python train.py --num_hidden_layers=10 --hidden_size=640 --n_experts=16 --experts_per_token=1 --d_expert=384 --d_shared_expert=0 --hidden_act="swiglu" --moe_layers=[0, 1, 2, 3, 4, 5, 6, 7, 8, 9] --router_score="sigmoid" --normalize_top_k=false --routed_scale=2.0 --balance_loss=0.00403 --balance_bias=false --router_bias=true --init_std_router=0.00869 --lr_router=0.00219 --num_attention_heads=5 --num_key_value_heads=5 --head_dim=128 --vocab_size=8192 --norm="rmsnorm" --norm_place="pre" --norm_eps=1e-05 --positions="rope" --rope_theta=10000.0 --rope_fraction=1.0 --qk_norm=false --attn_scale=0.0884 --tie_word_embeddings=false --parallel_block=false --init="trunc" --init_std_qkv=0.0153 --init_std_o=0.0 --init_std_up=0.0153 --init_std_down=0.0 --optimizer="muon" --learning_rate=0.00784 --beta1=0.95 --weight_decay=0.019 --lr_head=0.00387 --max_grad_norm=1.0 --warmup_steps=200 --schedule="wsd" --decay_fraction=0.62 --decay_shape="linear" --final_lr_fraction=0.05 --batch_tokens=131072 --max_seq_len=768 --doc_mask=true --z_loss=0.0001 --train_tokens=1294000000 --max_steps=9873 --dataset="wikipedia_en"
Below are experts of layer 7 (counted from 0) of a mixture-of-experts language model. Rows are named router (the router's row for the expert), gate (a neuron's input weights, with its number), up (a neuron's input weights, with its number), down (a neuron's output weights, with its number) and show model dimensions 0-31. Each number is 128 + 32 x the weight over its row's rms, rounded and kept within 0 to 255. Numbers have three digits each.
After each expert's rows: "comes before" lists some tokens at least twice as common just after its tokens as in all text; "mostly gets" lists some tokens that are sent to it at least half of the time. This comes from a sample of Wikipedia text that the model never trained on. Tokens count by the router's weight.

# expert 3
router:103120122197111123116151123120082181109110083183154125166115095130044175166142121132185125130108
gate0:084161144089124150022157139124118131162160107173138129148138149082123121080107148180142133139082
up0:137095117079069147157041134121183143105154227118174126145143108106097103091074071122109123168127
down0:155136145175134193134122108174157094158081210135080145170137149157153116062114064140149068124121
gate1:155109103123058078109100107119151098128153110178143104174090139117156157097117114118187215171165
up1:116143071088193098183143142146058102109148144130098122115153158105133148149116135165091184113135
down1:136190174135095198102112055129113133140094131072183093127138111120182201198146202096116094123080
gate2:111102144153040187170173152172162105119141168082128068135171116142163086110118121185171089133123
up2:131124108090127160137128183129143152105152098125184070154137127122138120121132047129160133142184
down2:133111071106146088115115142137105180097112089177164180137115198151086093153106094135163089166096
gate3:102121176197042113178134200067136148185135160108170079120132188127185108157136140138120099097149
up3:083171156167145148183176182156073111097147132132056155129150192116136136098172145052142125146143
down3:167089083164122134111077139179184118101130171111140138114128092092107087123113075133111181120123
gate4:110156110088064152098160120132130090107160103120150193106198091122110255067161122208106127167144
up4:206099130113121135077136153078101138171160143128084136113112137142089105184074120076097185114105
down4:119122096162123095134132214081146162154151155205132152135112080149112054138141120183105138120125
gate5:168108131141109140102089130098182152125187101121167100098097222092149198192117093153115155095117
up5:129098175172176124157110105098104141168112076149136144153084168099151141161168079087199098112118
down5:112096134124130140136117144099100148103127103122116078180122141144193121099129187161128114123174
gate6:142154104111130116123124176098097103122145116080120150159123062125177150098162162164145125149174
up6:139081094148162178140105093143130134151129110111065050160076122104146123130151148118184136094116
down6:143100107141066149129131132113116142190155115118119094109162136106117178153095149162122115120163
gate7:147113094161174119115080113180087079113152195114169140136163156104107147091111059168145199150139
up7:073138145152201168138154204115131109118156138150131144112164116094178140138139139161057141148084
down7:126127116167144132089160163181121140155121168111110094110133138175073108080130139163134115108154
gate8:169142122148169137114155125141194193148153141099110153101155161148126116117134083151195110151119
up8:152185177017070128121077106176126136101124066106106150096177167097130104163083149135135133179097
down8:085157120097152126166138157135137139107185189083169141116137139090133134170144094129119117120140
gate9:147149081080125095136103122046185142141075155178094130121114137167094187116148130073028042089139
up9:125083117080150178118133147134104079106156129112174146156116169156119172127176121107189143138146
down9:131122106153169118126092146137128135139189094122162132052126071122083076132141137099132096175154
gate10:144109071078122139129155170102103117088121111151144178133143116119123135120174112137096103137078
up10:146128121119069093118205100071087155097081152087135059149154165121119164146137118120130110125152
down10:134115137121114163111148153164100095140119119126056098144099133123127133112172126170115163135133
gate11:085147083135156150123163117127061142180151149160149169121121183096153083131157099133123096147175
up11:202089150187104104063099149136075147076131143122084114085146152148170159123152126135143124074092
down11:122152124086145170154125083167121131112091078142140180183107130142120088113135079062157151201139
comes before: " |", ")", ",", " |\n", " (", ")\n"
mostly gets: " MF", " television", " TV", " DF", "BC", "TV"

# expert 15
router:104110063127068154093131115125140183161057174117113128133085102171111091153083039165153134130099
gate0:185083131148118135073078150122142176131092127165184191182131116094118147157135110203134180105087
up0:043149155166112105073148171103129124080091178093129157135099151089148137106097094067125090093114
down0:123149080102124114168126123121080136119191095133086149070109159093089217088169097152146087113131
gate1:077101108104126092072167130127197143136067123153113156094129102124086143108115179091129098106083
up1:134151074122122127085177140093125144205182105130099131083043152125109128104133127160094111129134
down1:121140114126096071122139109088064139135142112173022131178136134032145146131196098126179140085157
gate2:167091098167147144119128126123140114093105129098122123078121197060102171174085149177150090132071
up2:088117158118184149113120183120183197149122170178080167150113140110144182141104131129121112109125
down2:109074115173209118141091185113148121167177129161098159135167123094180095110087091186211124140099
gate3:104179108161163122140118123094186134134160160107134079131174135056159140109110104140074128087125
up3:141119082126171113135053168116109134078134138067082158120110119108108162088119124158124135109153
down3:120176197193141101189124116110123116088156135118134137112089108110162085119050134180147094073157
gate4:101191145139163166130091183132127183149114132162155118080111144121129087091125149083106120146121
up4:114203135086086093061165147122091058154202151079100142167143110177197168088096140128111170102118
down4:137103104158111089122158146139109133114178201110134116062139113129141180142129118097175153110161
gate5:112165180111089123093143174083073193139125092126136118141139121164105168116138136137087165130139
up5:082116117231167173129149113091114086139097141137156153134079113120134156140106177090162089112128
down5:123101155102114206119098123207085144162100129062151138106134086138134131144129140120124169170144
gate6:103129089184119147081143155104103170103110099104104139120136116096069111128097149170107096128137
up6:122108132144145146165112174172110063176110138147153131171136108136116141079118096100155149175129
down6:160140172137130111145130180152167151181076150090134083049125118120176112159145111080139146085148
gate7:121098157121143100127138130106102140058134151115064070090136135125158107112131109142131098114176
up7:178133126146128110138115102130121113075114124158172110118139122233158205107148134137116107142115
down7:139107219145184176177111090147159129157127158140146140108103111085127118104132188112163128130104
gate8:075095155059164143138150151190177134057135152100167190137086146102108129122169089069164122126181
up8:122116119162140145127180056196082158127102143160133079143161120158145113125178106118080126171147
down8:174078109127154139128129095161083095135170127157125111093139160086154224089159142086078109104104
gate9:102060092114094113136167164126096130136136142162119158143094067231125115123084176140125111073142
up9:143162148186140168107183122130119119141114110136089137156118137064124161128169115127094153196107
down9:119109159144140139105090074123085129085121064124095144068125141110118110087178123098082125123129
gate10:085106119120096152181141111122101106137115144130124123144110163106079063130137075134134123195152
up10:114145064145106121075116111089106096197203106167074151091076133148081129141129109119150077136145
down10:122107108160081121112091149126176107105139109112133077085107126077151094101133163148163079101126
gate11:129127137068086189106144177101153120134107197150160138123104108146103177108165083106127156122112
up11:125120143168167103196179128102124120124146194115115131079123105091106104142141107145138128120129
down11:055164085149139104157172053188105158134154102119141102177166140123110135148112106106148064150043
comes before: ":", "\n", " information", "′", " by", " career"
mostly gets: " MPC", " Coordinates", " Website", " Length", " Genus", " Species"

# expert 1
router:156130123166107088098128179160108160083124137121170118166135152141072150164084138122173146143128
gate0:096102173156148082144151072180107132117192135128177083102138105112076074174128183161058084147143
up0:163163016155195079164086098120146148054158124117115111149085140184141120090086114161099115127085
down0:115111162128142117057100146161129200160109076172130124119162170159118060152186059147083094139140
gate1:184112121147091158093109102074133071160114099132148150099112111107064121145184193102129091201139
up1:123111153123119135129137150135087125158106144100138115092149136172097135172108159102162118153115
down1:143132103106163154129125180156084116105153120133112136108145132147071109154147066075098093139142
gate2:166117150113099150105156060129167133127123146122141184129126076085114132138071131122113140128113
up2:129085087175154064127086132117183159158152111197098114128078086157110150160161128194091137060104
down2:138169144120165087080191150157098169136114082109118090095079148110159109160131151076158111129122
gate3:156151154098159143108098157143131049171081155137102134099131216174131087099079105115153100104166
up3:147160082193151128085164137098125086121175099136157128135123122142104103122200135183126103137113
down3:113102124137141154130182136102170114095093133182105215181170170122172146150141161169122092155132
gate4:080107165161090137121123088104151180174111014138146154132108130149058077145142108119101116127123
up4:162105118109119145149161136124132152100094095088104118111102104092169124097140209190159103163122
down4:187128068087089086129237155168100151137151145148114133190076181154073160157106220159170146157158
gate5:107106132130135148146124130122183158094137164088139112138056155135081104143153158141103110118120
up5:182114049151164141088160072163139156126159122139115183078077088146109137106109081130172129150141
down5:192119169159087060132123131175157153131184157128198142133102174131141129164106109090083101122089
gate6:162131169135088119136144163095105073182095127140142096121183152124103098149111169133157147100096
up6:149093128161200167130108113134132138080084088169110106093090094136075153203094122099119087137170
down6:090114141094188118161148127125129125152109106089148162065144116170167158119092111103136110095078
gate7:126142096128147133119148179159122149164100104132167122136105119143114137139152092080123134047112
up7:164124120103131085131113108105104179102155142109207204134098144089143169131173105075128135117091
down7:201093098110214084100092110155138128119154078110150153072169137169138145136154121142106151139174
gate8:195129110077127126129076144112169090128139154143101147175169218164135146187114177126130041095104
up8:133109129158155074086135125190155144140118136050158123141147086167129092151143138150139091119156
down8:116127087134182181140154122132055114115156168106124145093126175115111120103150184125133165163162
gate9:160143159142060127113146131103142081111163139111156147129130136141067048148098183145123148141115
up9:156108099116084100080085172103143106083114131137126127104118148159175155049088082077132134145110
down9:098177133109118157144107169138131121048163142049071163140095080164166135195067108129068103162156
gate10:103170120102153156098153126168190192110123124143084203115167091164110186149065171139125096083089
up10:118040130194177121064149122126124089182180120134108143085046099111161166103136144150127114067111
down10:172075107137102138118185131041127166124152086136156141169115118129143121139090186137096172136123
gate11:161129093102149147136100095177141126128141094109118142167148178106101130201160196128140159087142
up11:123152186082112146123072168134208100144112100121155163140164193127173118132161116116108162095103
down11:127174173071094216116147092102111151137146104117155150121107072160127120109125126059128091114146
comes before: " the", " to", " a", " in", " by", " as"
mostly gets: " made", " up", " won", " released", " used", " began"

# expert 7
router:083113115116098166049184191152092144161071147096176092089072086080072116126128131113123143166172
gate0:090039178121091102160195155161131145130120146158110133192096086170062094133147143138118110174166
up0:151164127135139124105117135111125125114124165111124114089171130098122174163144106129131112083130
down0:155121120099131085094054118083131121100140090165132140092117142159101142136102147159098097104104
gate1:123071150173104100192174083112067173079136113110102117141167022106158108097163115168113080155062
up1:117061163107161124105065058080104151082033182167110116129099100121176130151128132132120123051169
down1:126125144114146130124112100120161153140132117157158093127124108168121119140222139126090149103179
gate2:086136128150069118142150132122128140144080145160127170145194103144153174120091147129127117152158
up2:187077128117176102106141135131133163142130130139172058141126118109160146129088135113145140186112
down2:124184087182138153098099134132142092096138138119134160176176131117086136198160151097139142133184
gate3:107145207112158105131143183086115124156084140087120085156079108085104092089103092083079181196069
up3:132168124114175150189137174118154197150163127118116147083130137102121129117114173170131175103177
down3:152119083119102072156125130123151133079098153081179080153150131125160114138077150124122118100134
gate4:092070128105066125110108097133138075114110115094171167081140169161121132144091118143113137100123
up4:098204081177054102120176125146077101141116068117113103148134059101169085199146101112113048148180
down4:068141089127100093123184110148157074095128135125219152057104064134072072119179079148131104136162
gate5:106100110135184138141152122120156109179113141171161136089110164072175060157173156121121078140081
up5:137136181083157138106145160141168110189064149131076133174122155059127116123165116147147131060144
down5:167197117148155123131175134147204112074168146121104123150123095086123090160093146102142096124093
gate6:159118096139103143122188127173124104148143165145137158132149084138134130158135100098103104158146
up6:177102176118142117052138099164142111170119158137104151135126141085167132150153163138098111181168
down6:136090159100177150074090122082169164125093122152117208094169143176153081108162191120112113108083
gate7:097122185185148160122081128069104142178135118131111189146170129133117102116106135131131114127138
up7:145146109131136128149139161119110116105058165156172081130129151147104108129107085141057131163131
down7:127123177091090080100159201024061126083144170140140107143114135120174173159160060108163127098103
gate8:156122143151132182128097167165116117120099138066155142202094121137152144125075129124116100108121
up8:172162195127149168074103126116170123130133117136123169117095141116170139090178108123099113141082
down8:138120141120151097101122059138073141148104157146118144100104138131094147184104140136085091091119
gate9:110162157192151148095159132114128142093112084106118109110141190070130155145121201115125108187090
up9:141146116161167146119122142068188119139165112128085068121157169149123120189139147153117120186202
down9:108148113170117130080166141135125144119138040137181143089170161115129079180129140110074062162062
gate10:178124139147160169110118115117121108116104118087164123175158124074168144101091127138104114131098
up10:141163155143129219149120103151152104164076122159172138104089153148163089121093128110139147091131
down10:124127151108159139134080134105183093150112092115134113099154129043164144124164118164123139138107
gate11:167111170123110140091161140076223064142099158144121138123077142131138112163116134135103136165147
up11:135118128162122120147173141093096195133095138150137107123116138183120144161132179104130113120109
down11:144099127173131162133103146117083068106103178092089098145192147112208181119094144116172118090108
comes before: " ", " and", " which", " but", " \"", " •"
mostly gets: "\",", "),", ");", " de", "-", " ;"

# expert 2
router:155149112094097171080148137160127130133049120125089133109088070081119136173098128092126169134111
gate0:083121115171164129132177073147146150107151118224122192178133148130114143154168137144092079094088
up0:150110114165156141123152100161168153100165128186136094159123122111082110102165111174100106135159
down0:110110116152128115085134176179124107159111093162097139095140119107138140218130129130115098111129
gate1:132138140110129140146184143143123124112169118106122138150092098084089149091114168185123080072119
up1:128139054105142188123127144110140112113112085160117100142189124075139093137102150115103046092094
down1:120130152130149154095126096118142167168105190178167107155143149117107120197140062140144117139122
gate2:164134112168124134125101132171108081130149102130115115094116131199096099141143130096153115161108
up2:119147184137145087126186110091140154175065187095104153129164139063164153147176147085072116096176
down2:142138127033157170181143128092139110105121136096163125136107095054122132132161145144154102150142
gate3:159095078142135106102096089122144140075101143183152084125162142141132133133136172121114127098188
up3:137128095174118109124105113122141099156125145132106061067081126091086132154166136085140095085122
down3:093117099135124145175144127128129123144121116204156126141072090121144081125108136084163177139160
gate4:104135154093184125117090088126156182079151092131126129197141121073147065109093093169160163144130
up4:177135152134171124112110187097110122101121131136130189124125099137123078112108104159082138193090
down4:145148101084181148146131104127080154089077114157149108123161152112075129110151106135068054113141
gate5:102118106157114185060112135076152199088139162163101097132092125142116133117112209161134118174132
up5:175124128125172175067134092098114141152082115113139118119108149089152180140125115101171116119151
down5:091152191148193096107180135098116177113122102134122156099155137147100116119174134133161141126237
gate6:144127132109131084186112121144123057131126057133073041141156128164108141118212131031082130109121
up6:125115122117171154101133149151136167097078123083122166075088119132106159157151098143147137134085
down6:118165093186140123181125124146168116158106110112119181157105124118183120103139153124141108150079
gate7:158051139165152098126136114131121093130136103106126168108117162167094064187145177112138142084095
up7:149103106127170122108189142113167128153119073120118136179089130179083087166080167117131118125116
down7:148103082147094106147151120105166105114053160108138186171126142084144151097138119113071092134101
gate8:185079120157155153086147137102165092122149144127125123113167151104178171107157100161134137087097
up8:156112090153132093158128087105141180120116140152132124138099155137115158094153155117145148146179
down8:136149050162149074112105123154144092113118134146150120146110116159125095187105114137189110125111
gate9:153167080113152095138131140137096170129058150136185142194154136103134087103066215143108126133091
up9:106097178189155081139145105133116106152146104131116073158123052115141105149119099131120196179143
down9:067158136139131114096130089124214149112113130158131159158170133124110137130161133143137049131100
gate10:028128067087159124110092148101159103145110135120117129153089142104126148124154175123191125084113
up10:144132116210174074100087163111120114151141100147130095114160139129102112156103122171061139148112
down10:053127122130084168168133175167142129125122148072065118117144132153136157102096108160097117069112
gate11:109127106091189156107183123133110087064079172160076104071098141139141075121103110068153132125084
up11:124130134150155140110089139095131140142104134127130095172165088151134095191224096102080120172169
down11:049151076151178151096165074073120094126156171097138191132178093146072126093155171103176078129132
comes before: "|", "-", "==", "The", "===", "1"
mostly gets: ".\n\n", " (", " \"", "\n\n", "==", " |\n"

# expert 11
router:147143103122070110087138140148120137122075068148146161165102143140051162201130149102220140119182
gate0:133133108155071107105123123172090118172111166099137134152086191117121151135159125122094101065133
up0:186162074125135117112098122071102147149139141128106150100130118153205057162156145099108108089114
down0:156117128100154240137127128147115174123101161197128171117109093099161120154107163162173106119155
gate1:117110157100102138128113167147143228101152073131111102126107151121101176084073110125114089100100
up1:146067044180181099149082083171129091142144127088148029101123125121123156142206115114170110187128
down1:139128137153092133143117100138078153161118124118149133151080161161079184139106135118105124083164
gate2:109078142127092126192176147123134140155115080094139082138156164153146163128159181102144119160098
up2:123182130137169117113140085116073190151175093135126068103123146114139105147153150116138083143169
down2:151121130165144156119090141123139189126109127142098154078144148130104120124128135131148121146122
gate3:080158156157140147159117099102137147128118127125140157098170127151151159128113151165062117111124
up3:136130166156143116113115136138168154151170134117129141132154120102109122200140140102141159131128
down3:132155117195161148162124134178087127143111173107143152179135129076108160173131130076193110171128
gate4:133097144056167166155175138137136125095205147134122167117077108163170091190109135087150160088077
up4:150135115101198099155134141111137162088180116188134133183142167116124108131067107120137122151150
down4:142132150148140120056130109152150131192109159150109157155077137108189117113136093105089171129211
gate5:117065148133147151156140091072196141216040163172127132170101159108129129130141111116111106138070
up5:118121183106171145135121152124162119091024155171132144147135148119181123167125098103092106123142
down5:157131091141146103135135134184165130114098084123134095078170151191152135120157097094133114142143
gate6:106149137100068123096129181116163225115123183136104145143127121121174099053077111088127154118152
up6:100117171128153110064102140104147209133137159132126116111121138187144057083129101141169127092178
down6:065106142123091081148138144142110116136114130127074147153130131140114092123183136142127119088103
gate7:107143127109096122184089176158108152108173175084118161127108145088125189134142108064132160138163
up7:116118075136219149182158148144118095145069091125088118105122099121102065145182182162091108137146
down7:099123112079198150113101080142082114150143092109109140232093113104129096081116083158085127126165
gate8:166136120093149082113174084128178165171113079076135134122137153190136122135134103111095152137158
up8:149150150152172097123171092109194120103140168135142169091048123152107150155088127109138138099155
down8:171130167129097152153113061124128122151131157090153098149171107191151120118117165136124185065140
gate9:111088142143107116064092124127104103092119088122137091106104122157122079078178122038131138140145
up9:135114188114156077126139131152121118129141171141095127125131140084126171171129110080117110145133
down9:125117089061079135120144146157159103130076091158162114158182079167120132061136121072082155147096
gate10:153131126148160029143100146089108105146155194100135087149145110085207146153208084078092115143117
up10:109076144101124108102071072174124119164145132165187154121071105126107141179108143167102092192158
down10:121099078107134125148123206157159138155108102114134072185181116077146092160175142105134144111108
gate11:068141152103102222155119140120120152150165110144108117094177143136183141118141141141116102164081
up11:098120136162119116151138130118242148135074108152120145094147122078143105150168101133165139091134
down11:091151121090141184109121137145130099166126111150087131099176123123153141151155109155134148103095
comes before: " of", ",", ".", " in", " and", ".\n\n"
mostly gets: " life", " song", " film", " government", " business", " games"

# expert 5
router:169166113081078160112164170132077095131075150142100120141106122125118053124169121125122136109030
gate0:128085073174131137070155139130137172159112154135125134101090061143105129163129114061086159103116
up0:148141118153123127151183170118109174136148116161129137195133104153132081130086159122179140099113
down0:101110124122113105133065165141165175146129131077153116143106105123100138144175095069175160122067
gate1:093154128074108078094120164087160074139140131116094146134139134115076095113102148150133127110108
up1:077131170089134128127118096116143142125107074116120105161186087156114161169202128126160133054119
down1:203079132161166127129165104135138110077154099097156111164157112150171148167132169122086145136120
gate2:169164146139084144170194169144095148109126070158065114131095098103134188109101134126100113122149
up2:141123048162151147092101095141121071125053150061172166078167110092154117160121124128147110113139
down2:118044139109141142125147108172141102145139123142160137135130106114076065074119132087135088169119
gate3:108153127155149116150159115116084126143139097171137208126119136079083068134125139121096101107134
up3:057188136179113076151139099136170114132050137100104217132111137090164168156185137175113158131128
down3:102157135157124075145117058084093139168168117122136100120127148152125162076171089139155152112156
gate4:101102145164106188104120071132143125091089164162108150160073120185132071138098065134114162129132
up4:147153213104135189084153085126142131084117147115113185128120089075109038125074076145126248130148
down4:138103147121109174130166104134139135160178118025166102110175118155143140166121108082145117095139
gate5:148113144193102159099130174068162122114144088124172174172088106134139156070122137050111138136089
up5:149124153155176156163133092079110139190108146183134103132139123073156174139126113122129084145102
down5:153166146123109196162058188131163143114171121156166082128120136166106199105119106068189177111107
gate6:177175163140066152138147102109130121123112156148130112184073115172123096161097146117178161154140
up6:161155133098134147125114144152168109105172135148090091124126067131190046161137105050106148107111
down6:146163117142139110122128224145153173157066162129142123118160131108154092143155099115128120078104
gate7:186136101104113171114153122191114080092084108108143137108147102120120170148190118156122148085075
up7:231128090172095096138119085115142122156106114119097068081174103156155109150133147174092097125155
down7:177136139087125144072124102190136154120151135104150135115145113169119134123073099122101147128121
gate8:183094147114045123136140099111155154099158131117110129138185160130121084151183161117115109123179
up8:091096146086150142107101202081126159170068124132070112097126189143120074147118133151126129128121
down8:119060133095141076116152116122102168133167116128101113149147172167149123139168118108073035145169
gate9:148150165109151144149192114120124080107111119129124137117070185079138137096149145177202110173135
up9:052112165082134078193138036139116132100147164117115147114152101074108094132128112116136192165140
down9:100126129182109098129119144155155135093108131135179062137119085120144116168172081140067070112113
gate10:128123168136132126073115092065138143121154192128116085086111181075112077115159127087129073055143
up10:119075184129140143173090094107121062101116202155086122096096180031122145150106150145141072125132
down10:184195145167113139119157124062112155141149166121100144157124119110165150134127165190125050111104
gate11:126124111163138153110129133118100165148098070179115134145144200150180159105103134154115158159108
up11:109079190136092191107132161106087119119165170158149123081164068104094128131173168096098109143112
down11:085103123098144143063093112075108119136082155107088108131101155154099188161084090163119102125136
comes before: " ", " the", " a", " Total", " Party", " October"
mostly gets: "In", " until", " since", "On", "|", "born"

# expert 4
router:110112085151128167121079127182056156109065121146108163147119124105073123136092122189150146158095
gate0:135132099129106137079094175196151112134183154180146133153123157113061078124109146129093114106098
up0:141110101146088141112127165169152119146128129113078169099098108165094100140130104133170114057070
down0:160130108112138174209137111076140150185086135094113150149087170109150159090122196146168168121099
gate1:181139089080110114162149102206128144099143120132107147064118095123113163141093198131080108173135
up1:120049085162113111156034132104124135135106159146182156103140124145173148161121117174122137083157
down1:158121131122141099113117147168084091133053105136127139025189094139147173149146107148127085143144
gate2:139169141075123127114090172099143118140174156127125160142140090225152131181134116112127128126126
up2:105139174185116126129141110100140183120153158081124142106169094062177096138132169138104119186101
down2:149159168140158084054075164162149111140111134136124052079119131143081136149143109083178135119105
gate3:143080135082130115091092108146107121081160160101133139079112119133114164105164142142078098113124
up3:141177145134106159172126146108119144073095084129124106165198127123164121156175103137138115204123
down3:102127150141106147110126103112134092096069159106125126134116037170125148110060146108094133084148
gate4:107130164170127179067096164154151154115075144083052115077147108048089100116098163166161141109119
up4:115117135131084113119179061116117173087181171085164117104130150094126125121149123163114132124147
down4:122120200083129126050166106156099106148067146152108095114139124171096131183164080122210127137094
gate5:090140117126095143106120113166121122097113157106126126145147143151163121113140120099038153111165
up5:075117124126043121051148187142130139101155113071118146129114117147086069088159107138165144087138
down5:104092144153111165122126178172087113148126140091159105129159067108127120119131182135126168101131
gate6:105135166088173077123109103157213106110148119140162119090131103112148137122114149115094092155130
up6:163129098110148124165142087159108102179179120079140135137095175148161162131083112093126128137131
down6:156199090149159112160126159177144099186108146088129086145121101123091144133149139145179130107148
gate7:182090181136121128121121173125179116127148150136116141105148145169179159106104149148135144118080
up7:122144124096083105126124152089177131092161202129119112106104124167124076156158150142093120118122
down7:140084155176064078139170067071100142103090066125112133185132182182084089119114118104190063115077
gate8:095145087133135111156155194035129159119162139118096147105095127067149152225182092116080094124118
up8:098108154102158096195128145111143155146136123115162150097123098125150121140155096182129132149091
down8:070118114114152167095134138136213114118097044156127151151125187086105160138131112082080166108145
gate9:145188137126108077144144090129100168126132099147149151152156130065144081076115140139112166163085
up9:152160153124104127152153116150116096183132131120144130134130229130158143146074136116039124179077
down9:094106115109094179061101159085201115146119145103192079074155133052135151199089134158104103098131
gate10:129104115148057167097099141132128142170137149126061118109117096097118136124115107163145136158153
up10:086082081102108116161130176116109136135061092150144084054126122127174065118137089100094092101180
down10:090108154165126159088072112137156178077134135180201130118096112179113119155162102133167087152090
gate11:099089108100077162104144081170195133093091130113185113152130130095124142164198121129101114083150
up11:127098105147183145111116146127154108119170114179073135114079166101120092128097111076135109184112
down11:101066061101120135122181189116119149138138130113091110146139156161168094163147090170070160102044
comes before: "0", "5", "3", "–", "9", "6"
mostly gets: "2", "3", "1", "0"

# expert 12
router:104093103122100153128233163148112158137126093136171179147117098145048148201111166135191162152111
gate0:142163103096112151113133131178135141112083080143117171072087116182125093085111129097128101186166
up0:182115135096140127127147145131121090168125104101123109154195102166157145130152098163133156139106
down0:139148186166141123099098093147132089116140114082076162163110113150119120150133104114104092120158
gate1:116114146131171119140135152119150115179091063171119140109081133215172135111142111153100134116140
up1:125129105104103150157154152122191149124135161114130090082132122218117046101143154117071081119108
down1:166134139139184141087156153072064137098118157129111161074097088149126110122121136164091143137145
gate2:131124150129107107126152167105089092160038201096160160101189129134127178121021129098112147098187
up2:140114079103130137101118176077081131196055115103164123151138169176166122164132116097152110120148
down2:090113136143197135081128092135160148077145072112122086162115175133166059123123155119051165136158
gate3:141169124144166138129161144095125153159085151145152159132132141130160116175165173095117114121139
up3:086173143128088110143155153092105088141199121075043130104146126130151129114193219113083191168105
down3:147169141140104100133119126138153105104141098133133069108195118100100184159147104143203097186149
gate4:093137134155115121038121119170102137097081115209147079087171107098128106104102145099167188179101
up4:158113097131094091117083106092107126114137113090157086095110061075161148184157109176088138151132
down4:144103132147139142126158099109172108098127109154154214111163145174129095177149094144150069060166
gate5:109160174137184107157112140185140071168084148182115124166154132118101151139170098145102129065127
up5:126130131074146166130129156175091183078135170099158104088110106166117105152099121113096071164147
down5:189070167168096118079170158131152100142056145159134138116101137132189125112142177176132077216116
gate6:115090066129112139138113063117114089101159129114120154127132123091187167088092125145127154184185
up6:089126139135136133113072156139127114123138151127112164161141107156216148164129146142052111145102
down6:099114099113158131160082123137079097075122088150081192161102116155118187146140117145110104199140
gate7:071167117098105111078147136154126140186101123145136105137174139202163194163103073089137066182088
up7:181151103153184109146146075106091112155086160096129151082085165096098162076154112124109090146157
down7:095164139214116117123080054167068089151101123127127145116109130093107148157109144129111114157137
gate8:135142089147164162154191035146119171156130148050135168137098163089126132093104160103141126130112
up8:114105127127125136088099082127111157161087129144103114152163077146099148178147164129121056103142
down8:103155095124112099096060093127147136189085149104171158184110158072125156114110196070119173126144
gate9:116112055131093110143145177155151127060167103126079108148092126089113146191111142148103087128163
up9:090122169137174136109126082161134146125095135164113177133096146119143106155092110087184051101120
down9:039144110135140130098168093094119143121128180129127127174122145109077096208095105140128073122095
gate10:143090109090120120120120180146125106119123119115147166112055139098082110060083150136137111117136
up10:099154148110096143092064097123073144115086122135091161077162117092058132114138123105154133182209
down10:104152137174170182132063106084072170101061143084142195139186118194143192155120091072121125164073
gate11:128043097108163079169142136099184148117121104160143133129129075116133102148113152133102111082087
up11:100107096121140162116135068178117122083118078112103098094150127099048065104156068064138138140088
down11:050125126096126131159114134146077141097095112074106118097161090106134156080127156073121125160108
comes before: " |", ",", " (", "'s", "\n", " was"
mostly gets: " Johnson", " Kelly", " Smith", " Jones", " Motors", "ensis"